Weights of a small mixture-of-experts language model, trained from scratch on English Wikipedia: vocabulary 28528, 256 ReLU neurons an expert.
Below are experts of layer 4 (counted from 0) of a mixture-of-experts language model. Rows are named router (the router's row for the expert) and show model dimensions 256-319. Each number is 128 + 32 x the weight over its row's rms, rounded and kept within 0 to 255.
After each expert's rows: a language model's description of what the expert responds to. This comes from a sample of Wikipedia text that the model never trained on.

# expert 5
router [119 158 176 164 109  97 112 102 123 125  63  79 147 181 129 138 145 127 116 122 153 169 121 105 116 117 153 160  87 131 140 161 148 169 120 139 117 170 143 103 166 123 109 118 145 168 132  70  56  78 175 120 163 174 111 137 112 108 131 119 168 148 194 208]
Description: Letter b pieces. Word pieces starting with b or other consonants mid-word or after a space, such as water-b-odies, bul-b-ous, wheel-b-ases, often in species descriptions.

# expert 6
router [ 83 143 169 109  99 109 178 153 129 154 116 139 174 142 148 128 143 150 105 115 117 103 115 129 176 114 148 130 109 122 203 110 122 192 187 144  59 155 127  98 136 143  86 115 121 109 144 178 155 100 145 133  75  93 128 134 159 112 120 152  57  94 146 158]
Description: Table numbers, size adjectives. Numbers in table cells between pipes, such as standings and results, plus comparative adjectives like high, low, lower, upper.

# expert 0
router [127 202 171 113 154 167 201 181  90 157 118 117 118 199 104 140 149 148 117 176 115 128 106 121 118 144 106 131 115 159 158 158 131 154 126 131  78 127 144  81 120 128 179 140 148 140 170 160 158 138 180 185 138 133 179 155 127 126 213  93 125 107 198 178]
Description: Definite articles, possessives. Determiners and preposition-plus-the chunks opening noun phrases in prose, such as the, of the, to the, his, their.

# expert 2
router [ 90 156 135 124 125 130  86 148 142 162 111  82  81 175 114 141 185 132  90  90 148 152  67 153 222 168 117 129 127 135 157 121 129 110  88 140 110  97 112 132 126 102 107 124 134 117 128 139 132 108 120 165 200 134 102 150 175 117 191 119 139 115 123 188]
Description: Infobox and list fields. Tokens in infobox lines, coordinates, statistics and vote tables, such as "- Coordinates:", "- Born:", digits, degree marks, line breaks.

# expert 11
router [ 81 131 141 133 114 142 162 184 145 225  94 107 117 142 156 172 161 125 110 119 129 145 130 157 103 115 112 125 113  94 161  81 195 168 163 122 112 126 134 128 105 141 157 131  84 131 134 142 121 110 166 130 127 149  96 100 103 118 211 116  88  96 186 115]
Description: Name-initial consonants. Starts and pieces of personal and place names, especially K, Kh, Bh, and Slavic or Central Asian surnames like Kiyamov, Kamijo.

# expert 8
router [ 74 178 164  63 119 181 151 169 130 130 155 118 115 109  94 123 166 136 126 110 140  97  90 179  95 195 131  87 154 100 150 158 144 140 125 150 127 154 145 111 104 120 134  93 105 195 140 135 114 163  83 197 138 116 116 144 187 123 147 134  91 100 199 164]
Description: Past-tense event verbs. Main verbs and verb endings after a subject or "was", describing actions and events, such as released, became, opened, passed, -ated.

# expert 14
router [138 185 129 177 150 177 185 113 175 178  90 152 125 146 149 116 177 129  80 154 146  82  86 103 136 178 158 161  76 146 115 100 147 141 104 130  93 190 150 106  97 111 132 141 145  96 146 102  87 161 116 167  70  90 100 146 117 149 129 153 109 155 183 115]
Description: Narrative pronouns, word pieces. Sentence-opening pronouns and connectives in biographies and plot summaries (He, She, so, how), plus single letters after prefixes like un-h-appy.

# expert 13
router [133 163 206 194 123 129 181  87 175 188 127 125 130 124 113 120 121 177 117 131 181 137  88 208 159 154 134 113 114 131 131 103 110 130 125 126 104 102 160 152 109 159 115 118 112 204 110 126 115 175 125 176 139 137 123 157 166 106 213 128  88 117 149 172]
Description: Year digit endings. Final digit groups of years after a leading 1 or 2, such as 967, 010, 014, plus other number endings like 000.

# expert 4
router [103 125 131 103 137 123 184 123 164 152 117  89 125 212 117 123 133 143 157 139 162 137 109 171 120 129 142 103 141 140 202 169 135 144 116 168 100 105 125 111 116  86 160 157 132 180 114 165 109 125 162 126 121  93 111 154 150 121 135 140 126 109 129 235]
Description: Abstract noun endings. Noun suffixes and general nouns in expository prose on science and society, such as -ation, -ities, -ism, music, development, water.

# expert 9
router [129 163 153 168  83 103 154 143  98 130 108 115 139 255 116 155 149 136 172 118 133 152 171 154 106 150 153 103  67 183 203 134 147 108  82 134  80 201 133 118 166 121 135 164  98 115 124 134 102 114 129 128  62 113  96 159  86  95 195 134 139 131  90 154]
Description: R and r pieces. Word pieces and capitals for r or R, often after separators or inside compounds, such as speed-r-unners, over-r-ide, | R.

# expert 15
router [ 30 135 155 117 164 127 125 143 138 131 135  87 149 221 133 139 194 146 170  87 156  86 140 111 159 160 100 147 152 154 156 136 113 144 136 149 147 164 149 116 148 123  70 127 116 100 151 115 118  94 170 139 148 149  98 133 100 119 186 120 106 116 171 140]
Description: Spaces before numbers. Spaces, separators and short connectors right before a number, such as | , ( , in , ; , in tables, lists and dates.

# expert 7
router [122 145 130  95 113  97 136  92 116 153 164 140 159 138 110 159  89 115 148 182 123 147 106 172  97 126 130 144 130 169 111  92 161 145 176 132 137 152  91 160  88 123 144 130  86 136 152 117 128 109 186 141 104 108 107 179 149 116 124 122 114 109 132 163]
Description: Accented foreign names. Pieces of French, German, Portuguese, Vietnamese and other non-English names with diacritics, such as ü, ç, -Comté, schwarze.

# expert 3
router [ 77  91 136 207 143 160 147 117 162 190 110 103 170 200 136 127 159 141  72 196 142 115  89 127 129 122  54 137 150 106 150 110 125 129  79 131 100 115 146 110 124 140 131 123  89 125 106 122 153  97 148 175 125 117 102 118 125  43 156  83  98 104 120 210]
Description: Mid-word fragments. Word-piece fragments inside ordinary English words or names, such as ent in intentional, ark in Embarkation, oll in extolled.

# expert 10
router [100 117 196 102  89 143 105 140 117 147 101 126 165 180 116 151 134 134 119  86 208 126  93 112  94 143  52 130 132 239 190  99 162 108 107 121 105 129 157 159 128 134  47  80 115 175  83 197  91 108 120  88  66 140  92 123 162  83 131 161 134 155 159 136]
Description: Mid-word letter fragments. Short letter pieces inside words, right after an initial consonant, such as f-in-ancial, c-on-centration, a-p-artments, plus "See also" headers.

# expert 12
router [112 130 134 128  90 210 140 120 100 103 151 172 148 160 150 159 150 176 169 100 127 131 146 158 145 128  91  79 108 108 158 121 149 158 151 158  80  80 145 152 132 186  79 178 119 168 132 123 167 189 115 179 125  93 112 155 133 132 142 114 120  67 155 201]
Description: Institution and military nouns. Head nouns of organizations, units and works after "the", such as Army, Regiment, Corps, Air(borne), album, ship, Committee.

# expert 1
router [ 57 180 153 145 113 107 183 121  75 137 150 109  83 117 167 136 164 138 109 131 125  98 111 215 103 140 150 106 116 144 147 156 128 110 194 151 124 150 153 152  92 123 165 129 134 134 136 200 155  99 113 136 149 161  91 176 179 126 159 133  61 100 180 142]
Description: Table and unit tokens. Table cell separators with signs in sports standings, plus units like km, mi, °W, and numeric or place tokens in data lists.